config.yaml
hidden_size: 512
hidden_act: "swiglu"
groups_per_token: 3
shared_expert_gate: true
init_std_router: 0.0133
lr_router: 0.0012
vocab_size: 45986
learning_rate: 0.00747
Below are experts of layer 3 (counted from 0) of a mixture-of-experts language model. Rows are named router (the router's row for the expert), gate (a neuron's input weights, with its number), up (a neuron's input weights, with its number), down (a neuron's output weights, with its number) and show model dimensions 320-351. Each number is 128 + 24 x the weight over its row's rms, rounded and kept within 0 to 255.
After each expert's rows: "comes after" lists some tokens at least twice as common just before its tokens as in all text. This comes from a sample of Wikipedia text that the model never trained on. Tokens count by the router's weight.

# expert 11
router [102 149 159 160 111  76  94 104 177 123 133 126 114 102 146 100 131  96 116 123 123 132 152  99 121 143 112 120 168  54  90 134]
gate19 [ 90 143  97 150 133  83 108  53 135 154  88 126 114 135 133 129 128 131 122 151 146 131  95 141 159 123 128 148 129 116 103 114]
up19 [ 74 101 130 114  88 118 116 138 145 126  79  87 117 120 109 168 155 158 104 164 143 174 134 126 130 123 144 153 151 168 106 123]
down19 [145  83 121 123 164  90 113 140 141  94 117  99 137 149 104 119 181  97 150 102  96 158  98 134  91 169 157 129 146 113 133 148]
gate20 [138 137  98 111 143  84  73 120  99 131 127 127 145 122 105 134 124 101 185 130 101 112 179  95 133 136 141 117  76 113 142 158]
up20 [154 107 151 141 110 143 137  77  93  76 163 181 136 108 131 121 129 124 138  95 165 119 155  98 145 138  77 125 101 129 187 138]
down20 [164 117 156 149 135 154 148 133 153 118 150 179 166  79 127 114 121 144 162 158 129 143 135 177 132 110  80 118 168 126  92 148]
gate21 [109 104 158 121 109  89 117 139 146  85 150 138 114 127 111 112 130 148 100 149 157 129 131 140 151  73 138 158 105 127 128 135]
up21 [140 126 168 173 110  85 121 180 117 103 103 110 120 103 126 100 163 154 168 141 148 142 120  97 127 106 120 104 125 176 107 135]
down21 [123  97 106 170 108 109 122 108  85 102  84 123 142 118 164 154 112 134 118 107 148 107 156 148 120 116 150 144 105 143 145 102]
gate22 [ 91 145 102 121 135 113 136 108 146 133  99 118 153 169 114 131 133 145 135 106 119 154 106 130 120 149 157 125 130 152  93 142]
up22 [116 159 128 156 140 149 107 106 118 121 122 141 144 160 143  95 107 101 140 134 136 148 128 118  96 133 132 150 154 155 108 109]
down22 [152 140 158 123 133 134 142  99 112  85 118 139 118 137 138 128 135 121 143 107 121 118  69 137 118 151 141 148 108 101 183 134]
gate23 [120 111 114 118 141 128  99 115 127 138 134  93 151 126 143 144 131 116 140  66 166 105 101 111 127 119 176 131  84 152 111 135]
up23 [136 140 126 148 132 145 134 128 108 126 107 107 123 114 126 124 171 150 175 109 145 123 105 145 136 112 145 136  83 149 115 129]
down23 [165 116 127  81 139 152 135  95  86 121  86 129 109 135 164 154 123 159 157  85 164  77  93 112 112 174 109 112 159 123 148 127]
gate24 [126  80  98 136 139  96 106  91 134 161 117 143 174 136 122 115  87 152 160 137  75 138 149 115 167 116 143 140 137 133 154 170]
up24 [117 123 131 122 136 155 137 130 118 162 111 163 118 151 120 146 134 152 106 144 158 150 143 140 139 134 142 163 157 171  82 180]
down24 [107 127 144 140 129 139 135 152 135 171 104 115 134 146 172 112 127 154 123 115 143 121 131 106 104 146 133 108 146 124  91  99]
gate25 [141 157 133 101 116 120  90 113 104 122 156 120 128 133 127 117 118 134 122 107 170 162 138 147 140  99 135 137 127 126 142 132]
up25 [127 176 122 108 142 101 136  96 101 109 138 159 159 111 122 103 132  88 111 136 134 145 197 116 118  86 164  77 128 120 108 109]
down25 [170 115  84 112 129 159 171 165 154  84 115 137 145  99 109 175 122  91 161 108 113 159 116 107 173 105 138 118 188 172 169 113]
gate26 [137 130 154 134  98 141 107 141 124 164 165 145 138 122 134 127 172 142 149 208 142 105  97 125  97 140 135 159 127 108 140 120]
up26 [159 100 153 139 116 172 114 164 120 156 158 148 151 109 133 124 105 155  99 124 124 103 123 137 121 145  99 145 142 141 120 129]
down26 [ 85 130 118 182 146 126 115 101 154 168 124 143 155 132 121 146 142 142 166 113 157 127 139 126 141 141 142 123 105 120 152 119]
gate27 [100 125 100 144 159 113 144  96 146 127 133 138 150 133 124 112 145 112 120  96 115 109 123 147 140 125 101  86 137 132 115 114]
up27 [ 96  92 129 110 143 167 110 130 161 129 161  95 147  79 132 158 115  85 118 118 130 184 131 123 142 141 164 115 108 125 105  76]
down27 [150 112  83 128  98 137 128 111  95 106 138 166 168 134 155 139  86 141 106 119 122 122  82  98  77 140 107 116  63  61 140 142]
comes after: "1", "2", "9", "0", "8", "3"

# expert 6
router [110 129 162 155 122 143  85 126 153 128 127 131 111 134 100 106 139 133 178 154  84 148 156 123 154  89 174  99  98 126 158 139]
gate19 [103 101 133 111 130 128 131 123 145  83 138 127 101 112 110 129  83 133 113 135 131 122 142 130 113 146 118  89 135 107 147 135]
up19 [139 137 127 162  82 142 135 110 134  74 108 134 139 116 158 115 124  78 126  95 146 111 156 113 138 108 128 162 161 131 158 116]
down19 [116 122 139 100 162 120 148 153 123 144 139 119 125 120 116 129  76 151 121 139 168 180  99 171 141  88 125 142 142 168 162 114]
gate20 [126 144 124 142 144 115 101 165 137 141 121  76 106 139 179 137 104  91 164 135  95  97  98 134 122 130 170 177 141 158 150 106]
up20 [ 81 122 172 128 142 108 106 168 148  76 115 138 130 149 119 117 121 152 135 118 134 129 122 163 119 141  73 139 132 115 155 129]
down20 [117 106 182 151 156 120 124 166 137 131 158 133 148 158 153 122 157 139 119  69 139 135  70 140 112 119  75 147 109 154 160 117]
gate21 [ 70  82 128 155 148 155 153 159 110  98 122 117 140 167 163 158 109 145 164 112 111  94 140 102 135 141 138 142 136 165 163 155]
up21 [147 186 135 115 132 155 163  95 160 128 117 121 133  93 133 152  66 123  95 186 153 107 114 135 118 120  96 117 123  96  85 114]
down21 [107  99 136 135 108 139 127 142 140 119 101 130 124 102  87 137 160 109 160 172 126 105 153 129 109 149 124 119 125 113 101  82]
gate22 [118 136 145 120 132 111 130 137 130 121 135 154 144 158 140 151 116 137 137 120 168 131 139 163 102 143 140 157 143 148 134 129]
up22 [175 116 115  94 116 152 134 114  94 119 132  68 122 117 134 130 165  81 116 141 125 134 118 140 140 113 103 113 145 122 122 146]
down22 [131 122 116 135 144 156  95 158 134 137  90 118  86 103 154 123 109 141 134 160 158  84  86 122  93 129 120 167 174 149  71 134]
gate23 [130  92 154 136 149  90 149 160 138 137 121 127 145 120 131 132 141 108 101 148 125 141 155 153 112 100 131 137 133 125 167 128]
up23 [124 104 172 124 155 120 120 114 105 106  96 151 119 107 128 148 128 136 110 160 144 137 141 133 133 116 131 127 127 173  97 176]
down23 [104 142 109 141 157 132 176 127 127 127 144 180 167 126 118 124 150 164 142 166 153  98 136 110 129 106  89 119 125 153 116  86]
gate24 [106 120 118 103 114 104 116 131 132 110 144 193 156 128 150 141 128 154 115 137 107 100 106 129 127 140  86  92 134 117 143 149]
up24 [146 149 111 117 199 148  68 118 118 189 161 120 161  71 138 131  93 110 122 111 121 103 105 133 142  97 122 144 127 164  98 125]
down24 [157 141 112 134 139 149 122 129 151  92 138 138 157 148  95 126 146 121  86 113 118 115 160 160 129 141 120  93 126 113 117 137]
gate25 [ 77 140 134 135 159 181 128 152  79 139 122 109 125 127 141 125 120 121 157 109 168 143 151 123 132 136 109 118 105 179 133  93]
up25 [126 122 133 123 157 173 106 178 145 152 137 149 153 177 108 131 125 152 146 127 126 127 159 133 153 146  83 163 114 126 157 111]
down25 [188 141 163 106 138 118 102 160 111 172 169  89 151 155 105  96 162 157 147 147 151 113 142 158 134 114 121  89  94 144 107 117]
gate26 [161 135 128 130 145 155 114  92 101 132 129 154 147 137  83 142 107 130 132 143 116 131 134 108 131 107  87 172 107 134 125 134]
up26 [156 132 126 147 159 131 103  90 113 112 150 160 108 110 118 104  85  98 115 136 109 117  85 142 117 168 122 157 112 141 162 118]
down26 [138 100 150 136 118  97 149 149 126 141 111 105 136 120 114 116 126 170 157 123 123 111 140 123 120 152 101 146 112 117  88 136]
gate27 [131 151  88 155 141 159 126 110 104 128 132 151 122  96  99 108 108 145 117 120  94 164 136 141 105 134 131 141 148 109 112 104]
up27 [ 89 123 133 121 105 129 129 156 129 151 130 118 160 111 156 172 132 119  93 123 151 130 140 143 169  75 132 129 129 128 115 150]
down27 [ 79  90 149 163 130 156 121 114 131 143 138 103 152 129 130 122 101  67  86 125 152 116 144 130 128 132 126 133 138  79 143 120]
comes after: "\n", ".", " |", ")", "==", " =="

# expert 4
router [144 105  65 130 126 152  84 164 149 138  93 121 131 111 134 135 122 181 120 138 172 114 147 149 125 201 117 109 131 111  93 126]
gate19 [128 105 134 107 102 154 148 133 121 134 143 117 116 113 121 165 100 118 125 123 168 139 111 123 132 181 124 136 112 132 158 117]
up19 [126 110 111 102 164 162 136  95 137 176 163 154 121 108 137 155 129 129 156 154 129  82 133 153 140 160 106 100 133 141 132 108]
down19 [118 124 132 117 122 118 113 111 103 153 120 105 107 117 120 140 128 123 175 139 157 168 100  94 116 140  69 130 134 108 130 142]
gate20 [147 105 100 153 127 134 138 157 149 160 120 109 137 118 136 145 150 137 170 138 121 101 143 100  82 158  99 114 113 150 103 143]
up20 [139 114 143 105 125 123 133 137 143 121 112 134 135 139 114 125 141  79 141 148 113 128 109 149 147 134 155 124 152 135 106 172]
down20 [100 136 106  86 119 173 152 143 112 143 147 147 109 123 125 108 150 120 115 131 117 105 159 156 120 157 125 146 101 165 132 122]
gate21 [107 160 100 119 162 167 159 125 177 175 134  75 130 124 167  92 144 129 156 113  63 102 108 149 137 160 137 124 138  78 111 141]
up21 [145 132 141 128 101 118  96 126  87 102 129 150 129 150 147 117 173 149 136 115  96  81  82  95 133  97 106 138 121 169 116 101]
down21 [116 113 119 116 178 113  97 160 115 107 130 122 169 173 116  99 156 103  97 106 124 171 130 112  76 162 124 161 140 130 107  91]
gate22 [112 149 132  94 125 103 128 109 148 117 112 128 133 131 108  86 135 115 107 178  89  85 143 156 115 138 106 133 114 166 140 172]
up22 [148 103 110 140 133 106 124 147 159 151 138 124 117  89 152 166 139 136 168 112  96 159 165 100 115 154 108 139 114 123 134 138]
down22 [153 150 101 114 137 121 136 132  98 153 133 149 146 153 150 134 128 122 113 120 102 133 128 123 120 126 126 155 168 112 155 131]
gate23 [140 131 119 142 136 155 166 164 148 144 149  82 106 144 114 134 137 156 113  91 114 117 156 113 125 136 125 139 120 122  77 114]
up23 [134 141 180 134  97 129 122 132  92 141 142 139 189 102 162 107 165 111 126 146 158 105 140 120 106 124  96 173 143  93  73 114]
down23 [148 144 110 171  84 153 132 128 127 136 183 110 138 129 138 134 148 146 106 138  92 155 139 118 178 180  94  62 115 126 140 112]
gate24 [ 87 158 136 189 104 166  58 151 117 144  85 130 154 113 139 146 110 122 133 150 154  97 158 154 150 120 127 150 125 164 128 139]
up24 [116 167 164 143 171 185  97  99 137 108 133 116 122 109 110 150 124 131 132 126 132  72 150 139 118 121 152 136 154 122 130 135]
down24 [108 124  94 108 151  96 131 131 151 122 168 143 141  99 125 124 140 109 105 113 122 105 138 158 153 107  82 179 144 117 157 118]
gate25 [101 124 180 118 175 162 135 157 110 168 136 104 176 153 101 114 120 134 110 120 130 124 136 130 111 126 144 163 125  86 133  82]
up25 [133 107 134 150 116 137 140  75 106 128 117 156 117 137  84 178 103 145 130 181  85 130 104 122 140 124 106 159 121 139  95 144]
down25 [129  95  88  98 123 123 144 140 143 108  93  88 118 129 122 145 112 120 151  95 130 154 149 153 119 124 108 103 129 166 168 149]
gate26 [110 113 126 171 160 143 138 124 128 110 138 135 133 145 157 134 135 108 160 161 116 103 118 130 137  75 121 122  84 127  67 119]
up26 [106 113  93 119 128 146 116 129 167 157  69 148 157  84 153 132 162  89 117 122 150 126 148 128  88 181 136 132 124 153 168  87]
down26 [126 116 107 146 157 116 148  89  95 165 160 137 125 135 169 137 133 100 140 152 168 130 140 122 141 117 148  84 126  96 169 149]
gate27 [139 138 117  84 135 148 118 135 137 149 102 134 125  93 122 152 164 141 102 169 127 144 142 113 101 115 114 103 152 127 110 155]
up27 [135 142 102  92 121 117 143 106 131 152 126 112 134 103 121 122 121 134 141 126 162 185 115  77 136 142 110 136 132 157 139  94]
down27 [133  85 116 191 123 162 113 131 117 136  90 107 123  98 167  91  74 179  96 144 146 115 129 123 124 169 128 135 117 146 140 151]
comes after: "\n", "-", " Location", " is", " Coordinates", " Born"

# expert 1
router [184 135 114 121 146  84 171 153 106 138 142 121 128 174 125 114 143  91 141 123 125 128 131 167 125 111  82 162 148 148 150 138]
gate19 [128  71 112 109 132 118 125 144  90  90 146 170 126 151 138 142 137 124 109 166 132 105  76 118 142 113 174 147  94 100 116 181]
up19 [144 101 135  86  95 154 117 114 148 117 123 161 111 125 145 124 134 105 105 165 138 115 114 119 101 154 166 115  66 107 133 116]
down19 [124  99 107 135 124 143 146 139 105 117 118 112 113 114 116 100  99 142 134 147 114 152 139 118 160 140 133  89 185 160 105 123]
gate20 [147 114  64 101 146 111 163 112 124 119 142 112  97 106 165 163 148 119  59 117 123 141 137  86 108 147 150 120 104  83 166 123]
up20 [152  76  72 154 140 149 114 146 114 105 122 134 147 116 132 149 140 133 157 168 147 117  81 135 108 127 104 107 110 148 152 152]
down20 [162 120  67 146 127 129 116  93 137  97 110 136  75 115 180 106 151 135 160 132 105 167 133  92 120 118 139 111 123 140 134 136]
gate21 [121 135 118 156  95  82  90 141 173 161 110 156 137 149 136 132  98 168 145 106 162 132 153 144 130 106 146  99 159 138 104 119]
up21 [135 141 125 103 168 113 130 103 106 153 102 139  93 173  96  80 165 115 146 180  58 145 127 102 110 135 130 170 173 112 149 116]
down21 [176 114 117 136 133 144 116 116  73 106 141  95 184 140 135 124 136 150 116 123 132 144 122 123 117  85 105 167 135 125 108 131]
gate22 [143 102 124 130 114 144 156 132 144 154 109 138 141 115 160 165 114 139 131 142 172 115 122 134 120 148 137 127 133 155 118 122]
up22 [132 147 121 126 191 116 148 165 121 118  99 128 112 100 124 137 123 145 142 130 146 123 156 147 150  94 157  76  99 146 114 152]
down22 [127 130 124 153 138 108 120 140 145 104 144 169 109 137 122 101 125 135  93 134  99 111 169 134 111 125  75 129 135 103 125 151]
gate23 [143 122 133 159 127 131 124 123 124 113 126 148  57 146 132 149 147 157 135 152 102  96  98 149 134 171 115 152 157 151  82  93]
up23 [152 154 138  98 178 158 130 145  89  96 100 122 140  88 120  97 133 110 118 155 138 100 117 138  84 152 119 115 111 123 134  63]
down23 [125 136  88 159 160 142 125 106 115 161 106 132 140 145 129  61 151 132 126 138 153 129 105 105 174  96 140 125  85  87 145 141]
gate24 [122  85 100 123 137 141 132 122 132 120 131 135 143 109 162 186  78  88 141 126 135 154 172 160  94 120 119 140 110 104 125 131]
up24 [ 90 120 104 111 135 142 132 122 135 149 165 151 150 106 165 171 140 152 116 130  93  72 117  95 124 107 166 130 138  96 111 115]
down24 [ 98 139 127 158  88 134 127  91 121 124 110  92  86 119 170 133  97 106 119 120 121 167 177 146 127 144 100  84 113 135 138  93]
gate25 [143 103 137 109 155 131 115 132 117  93 136 155 128 107 115 106  70 113 121  94 132 129  99 122 134  90 139  80 117 134 149 149]
up25 [102 130 104 127 100 119 137 111 149 154 119 108 105 144 122 140 175 145 117 158  84 145 171 129 136 124 137 168 123 124 130 133]
down25 [144 133 118 121  98 126 169 120 134 104 121 113 152 128  77 152 108  97 171 137 157 142 156 146 128  97 101 107 149 119 113 150]
gate26 [131 141 129 107 106 160 169 124 168 107 149 104 149 115 160 109  70 137 124 132 126 137 124 154  86 156 134 136 120 117 137  91]
up26 [115 147 133 109 127 121 146 123 109 123 117 124 117 161 124  99  84 133 153 130 133 114 144 155  72 164 127 120 133 105  98 102]
down26 [116 117 160 167 149 131 166 129 140 124  87 107 161 149 125 118 143 131 120 156 123  87 131 102 121 126 157 154 135 145 146 126]
gate27 [118 108 122 113  91  94 127  83 118 108 141 121 165 106 154 118 115 123 133 150 127 129 168 153 145 121  80 131 124 108 131  91]
up27 [144  84 132 116  99 138 127 169 117 129 109 152 131 157 128 169 131 121 102 164 147 123 147 108 158 107 139 109  83 135 146 107]
down27 [143 138 126 112 137 140 125 155 137 152  98 127 137 131 119 152 109 130 139 125 202 166 147 121 138 105 117  75 151 123 101 119]
comes after: " |", " ", "|", ";", ":", " in"

# expert 8
router [149 127 128 118  99 135 152 153 119 128 162 134 131  98 167 102 125 131 153 141  99 156 146 106 156 152  70 124 148 109 109 131]
gate19 [115 125 145 115 132 137 132  97 168 104 117 123 111 130 138 118 145  70 137 120 138 172 138 166  80 106 108 135 134 103 167 130]
up19 [141 144 134 138 160 159 120  71  69 141 147 114 142 152 107  80 133 121 130 149 113 130 110 122 107 112 133 103 126 170 135  86]
down19 [147 109 124 109 177 172 137 167 104 131 140  96 127 127 155  98  90 145 111 111 132 113 100  89 104 134 152 108 146  88 145  99]
gate20 [144 111 137 125 138 138 129 135 166  93 198 163 150 131 102 161 109 138 133  88 170 149 138 151 177 167 122 155  98 116 116 157]
up20 [124  89 152 123 130 106 107 138 139  99 112 169 109 147 145 142  96 130 138 142 118 137 119 135 115 141 104 130 118 103  93 124]
down20 [125 135 154  80 127 163 129 130 151 123 139 125 111 117 118 136 168 145 141 110 101 121 137 127 154 109 145 123 108 173 132 142]
gate21 [113 160 129 152  83 109 154 101 155 136 134 102 137  99 128 150  98 137  86 125 139 171 114 132  93 137 111 152 130  97 178 133]
up21 [134 138 107 106 133  93 174 155 130 104 132 110 181 125 138  97 126  88 166 144 106 128 126 182 109 127 124 134 128 141 157 112]
down21 [181 120 124 162 132 122  97 114 139 129 150 106 159 141 111 150 109 154  92 128 154 135 199 156 114 112 133 107 165 146 145 157]
gate22 [ 96 127 177 128 107 138 150 129 116 148 108 123 142 117 115 105  97 102 152 134 122 167 158 135 132 112 161 106 115 107 157 118]
up22 [147 125 148 102 165 122 148 126 129 105 154  83 134 128 127  96 146 112 163 124 164 155 173 100 121 109  87 109 154 161 114 129]
down22 [ 99 101 153  99 121 167  84 102 135 117 107 102 115 120  91 112 126 121 148 126 118 108 138 153 183 142 109 104 168 170 133  80]
gate23 [103 119 156 111  96 122 143 130 177 102 140 115 135 176 131 104 125 125 165 128 115 150 148  86 152 115 108 136 100 140 168 138]
up23 [138  91 156 133 136 128 106 121  79  94 111  98 138 145 154 172 142 117  88 114 158  99 140 161 132 122  99 106 132 102 102 137]
down23 [ 96 105 137  65 132 106 137 134 143 101 152 140 110 124 122 162  57 137 115 120  98 147 135 139 127 128 139 110 128 166 135 146]
gate24 [131  97 158 126 150  96 129  87 100 141 118 140 140  84 143 135 117 141 131 131 161 160 124 116 128 101 147 154 116 113 160 159]
up24 [108  98 116  97 102 109 135 121 110 113 113 143 105 121 127 149 129 173 125 184 136 137 112 139 122 149 130 120 114 145  72 184]
down24 [123  98 151 156 128 141 105 149 142 124 148 124 102 132  91  99 156 154 107 136  96 137 148 109 131 105 131 144 131 117 184 137]
gate25 [139 160 159 131 105 120  99 101 112 149 133 118 166 141 149 110 135  92 113 115 115 106 147 167 167 120 147 104  91 102 116 138]
up25 [162 121 163 134 128 103 171 105 106 106 142 103 127 156 124 126 162  93 136 157  98  53 134  94 129 154 170 162 127 118  89 146]
down25 [102 136 127 136 133 139 121 107 131  97 158 117 139 126 149 142 125 113 172 125 107 139 147 107 160 146 106 172 144 139  79 141]
gate26 [118  75 115 124 169 131 157 129 110 137 107 159 107 100 178 157  78 137 140 161 136 101 120 168 163 150 133 166 160 149 133 142]
up26 [146 128 140 164 119  98 121  76 131 106 160 102 172 152  93 109 135 146  61 140  99 105 127 167 133 148 152 116 111 116 141  89]
down26 [153 132  97  98 110 122 102 136 121 101  73 132 108 167 156 139 142 126 103 108 152 167 138 164 119  95 134 133  97 130  87  93]
gate27 [116 123 144 121 107 154 183 127 141 130 158  84 140 113 145 131 142 124 158 139 183 130 129 162 133  91 144 113 115 121 130 164]
up27 [129 145 150 118  97 108 164  95  92 148  99 141 122 127 143 111 113 126 124 131 107 127 136 128  74 118 115 145 110 161 103 114]
down27 [151 134  96 118  83  94  80  90 142 118 134  90 152 137 104 129 114 148 126 104 127 126 101 164 116 161 117 154 119 121 188  81]
comes after: " ", "0", "2", "–", "9", "′"

# expert 3
router [ 84 142 160 137 124  85 176 115 131 117 136 145 122 165  73 145 100 105 150 119 161 157 105  87 121 103 122 106 117 143 105 128]
gate0 [132 139 152 121 110 140 111 140 173  95  94  63 121 132 141  93 134 140 117  81 168 120 178 106 160 140 118 130 127 169 103  86]
up0 [111 128 170 113 126 112 128 130  94 133 135 119 137  85 110 167 151 131 131 194 131 103 143 149  92 133 142 120 165  93 139 138]
down0 [126 107 149 159 142 133 121  99 153 143 128 151 180 140 151 142 128  91 117 167 152 164 150 132 144 151 120 119 134 144 166 100]
gate1 [ 81 113 131 103 137 110 144 122  97 173 135 132 135 136  71 119 143 141 120 171 125 127 134 111 101  95 103 123 130  61 174 158]
up1 [ 85 141 115  98 170 108 112 118 118 132 134 142 139 108  82 155 131 127 133 123 122 102 139 116 193 129 152 146 135 127 116 135]
down1 [122 151 142 159 165 115  86 139 151 142  92 131 126 111 140 139 132 150  94 113 131 128 133 118 151 131 135 134 119  91 112 163]
gate2 [137 119  83  92 144 166 127 105 110 114  91 143 105 121 167 140 108 109 127  52 108 123 105 170 159 128 127 120 119 161 149 132]
up2 [104 136 121 154 123 118 127 178 127 154 116  96 126 137 148 136 177  79 105  91 117 127 149 134 118 119 126 120  91 124 135 146]
down2 [135 147 115 126 114 169 118 136 135 137 132 115 148 137 130  72 137 132 139 132 105 111 110 134 176  76 116 138 120 119 152  94]
gate3 [135 164 126 150 113 125 125  77  71 133 129 175 102 124 114 163  96  85 145 123 129  79 178 106 128 145 144 149 136 138  88 108]
up3 [121 165 117 106  97 102 153 104 143 184 157 121 145 126 127 103 102 189 139 105 111 106 122  93  94 144 121 155 124  99  92 110]
down3 [159 194  75 117 122 129 125 137 100 106 152 149 148  76 115 118 127 167 140 122 141 140  83 147 111 114 132  97 146 113 130 130]
gate4 [129 121 131 122  91 152 116 138 135 126 105 110 141 137  64 115 118 108 148 178 115 176 141 147 133 132 126 166 163 118 156 147]
up4 [102 116 130 153 154  94 124 147 144  96  98  74 161 164 153 128 123 128 111 174 113 129 130 113 118 108 160 141  86 144 121 144]
down4 [156 107 119 112 143 148 129 127 140 130 105 106 123 110 121 122 100  96 142 133 108 115 148 125 102 148 101 114 151 102 121 136]
gate5 [148  78 150 140 142 109 124 151 161 148 169 125 137 108 109 135 118 151 138 133 110  96 155 125 118  87 117 132 112 124 134 139]
up5 [141 107 185 150 100 173 105 126 153 128 161 118 145 117  78 128 142 181 155 107  82 140 130 127 142 115  89  83 130 114 162 118]
down5 [122 102 133 136 128 135 157 105 166 133 147 124 132 137 113 126 185 134 166 151 100 177 136 134 133 141 118 164 131 145 153 107]
gate6 [128 102 120 141 114 139  96  92 152 108 134 169 125 130 124 138  97 152 147 123 112 112 140 181 156 147 164 123 137 134 134 109]
up6 [142 120 157 110 151 129 103 132 141 139 138 133 147  99 135  90  58 138 151 123 121 141 156 118  98 127 106 115 144 118 135  77]
down6 [147 169 164 136 145 154 156 164 118 145  67 174  84 126 142  64 136 136 119 131 151 148 147 100 141 156 146  96 126 130 168 125]
gate7 [ 76 131 110 125 111  95 184 127 135 123 135 133 147 110  99 147 144 106 107 112  87  97 107 108 128  79 118 123 141 159  90 112]
up7 [ 97 141  95  86 132 156 114 104 164 116 145 149 147 159 124 105 138 148 123 115 161 121 101 167 159  87 123 113 143 126 146 134]
down7 [139 131 174 107  93 136 105 112  94 150  94  95 125 114 132  94 146 119 156 101 126 126 141 148 136 120 140  95 127 135 125 152]
gate8 [145 146 144 132 141 141 154 152 146 135 135 149 137 131  76 162 134 104 141 120 164 161 153 149 134 123  90 120 138 144  98 124]
up8 [ 95 125 149 116 179 197 116 122 183 108 128 103 130 126 117 147 115 128 156 112 158 108 113 109 127 135 154 111 145 126  91 127]
down8 [107 151 128 160 132 134 124 117 153 138 128 118 145 147  82 139 130 124 128 131 152 119 170 153 138 109 144 135 154 181 128 133]
comes after: " the", " was", " to", " and", " a", " he"

# expert 7
router [102 141 109 133 112 136 151 117 133 138 155 157 126 112 128 158 115 101 168 114 107 147 115 117 138 199 143  98 135 202 122 117]
gate19 [125 102  99 128 181 121 128 136 114  93 182 139 114  95 159 130 152 141 128 149 169 179 121 124 147 135 132 142 124 118 118 112]
up19 [112 131 136 137 153 173 134 157 143 124 172 142 131 109 151 163  98 127 135 147 119 108 120 109 148 115 103 136 100  90 123 151]
down19 [ 62 149 116 114 119 157 120  71 170 174 149 106 136 128 144 132 121 138 185 121 130 128 155 133 147 113 115 150 113 118 126 160]
gate20 [136 140 149 119 126 168 132 132 117 103 128 118 102 100 111  90 111 160 135 165 130 167 138 174 139 132 153 153 131 116 139 143]
up20 [129 129 124 106 180 204  88 155 164 133  90 134 104 112 139 120 125 127 108 111 152 102 139 124 131 154 119 116 162 146 105 127]
down20 [137 129  77  77  98 133 154 110 138 104 121 107 155 112  85 147 120 143 157 121 134 153  97 133 108 149  93 194  97 123 113 124]
gate21 [129 141 146 114 136 169 110 140 104 140 126 110 104  94 145 150 157 155 163 102 151 132 186 112 146 165 151 135 148 122 125 148]
up21 [199  98 135 152 161 122 121 149 150 132 113 146 146  87 159 121 151 109 153  92 153 165 147 154 141 117 135  94 118 149 104 140]
down21 [ 91 120 124 111 102 135 126  97 132  96 138 168 119 102 161  82 173 137 124 151 111 153 121 115 105 156 149 105  88 162 112 127]
gate22 [106 117 127 150 142 163 160 123 137 128 111 101 144 132 104 157 114 142 126  89  75 108 101 144 105 100 144 137 151 134 108 115]
up22 [120 120 127 105 139 135 152 121 145 166 132 171  94 129 159 103 136 125 100 140 161 126 162 139 157 150 140  90 111  83 167 107]
down22 [111 130 127 104 129 114 135 114 151 127 160 120  99 133 116 134 148  88  95 121 117 150 122 158  65 143 110 121 112 114 142 144]
gate23 [121  62 126 100 101  95 152 137 106 119 126 123 179 129 109 138 120 127  69  99 119 150 136 147  96 107 159 139  90 111 120 155]
up23 [101 106  92 136 136 105 188 149 152 121 117 141 114  99 184 127 181 112 111 145 129 105 175 140 129 131 111 108 159 156 167 170]
down23 [100 123 170 103  78 156 170 118 114  77  97 101 140 133  87 143 129 117 143 106 153 109 163 140 161 121 142  77 149 120 131 136]
gate24 [126 123 143 125 127 115 108 167 144 120 172 160 142 140 170 115 137 146 131 104 165 131 141 136 145 126 101  74 111 140 155  76]
up24 [135 171  98 130 147 161 112 110 127 174 125 150 119 107 147 107 100 136 140  97 125 112  83 135 145 169 108 143 148 156 150 132]
down24 [122 127 145 123 152 109 143 118 136 148 182 155 141 103 147 136 110 131 136 107 115  96 162 166  91 106 124 116 126 141 106 109]
gate25 [122 142 100  58 129 140 136 116 109 116  68 129 156 118 116 107 137 176 160 136 131 148 118 117 127 158 159 128 112 127 147  93]
up25 [146 152 111 121 111 108  98 140 137 131 130 121 109 127 145 115 139 113 142 157 133  95  93 136 129 135 129 107 152  98 159  82]
down25 [126  99 125 154 134 146 183 120 114 174  82 154 120 128 108 123 125 102 164  97 175 141 132 129 147 133 136 112 107  88 146 166]
gate26 [136 126  95 148 114 160  98 115 128  90 163 125 128  97 134 145 174 164 171 121 198 131  90 106 108 138 179 117 162 143  96 122]
up26 [137 145 160  74 124 144  96 124 134 100 146 154  86 125 143 152 102 147 104 119 111 140 140 139 118 111 108 146 111 137 149 112]
down26 [104 144 133 151  99 118 135 152 126 184  61 140 130 103 115 166 152  73 153  98 145 113 135 123 110 153 153 169 154 179 149 126]
gate27 [132 125 136 110 108 101 121 136 126 112 115 149 173 135 111 152 108 129 122 147  73 147 150 121  74 116 144 168 166 127 116 134]
up27 [122 167 156 136 194 134 164 111  77  90 113 114 111 149 176 175 117 152 114 113 162  79  98 174 141 106 107 109 100 144 139 186]
down27 [140 150 132 184 171 199 103 133 150 124 156 130 120 175  72 148 152 115 129 126 137 107 147  96  76 114 151 109 144 161 138 106]
comes after: "\n", "|", ")", "==", "===", "\""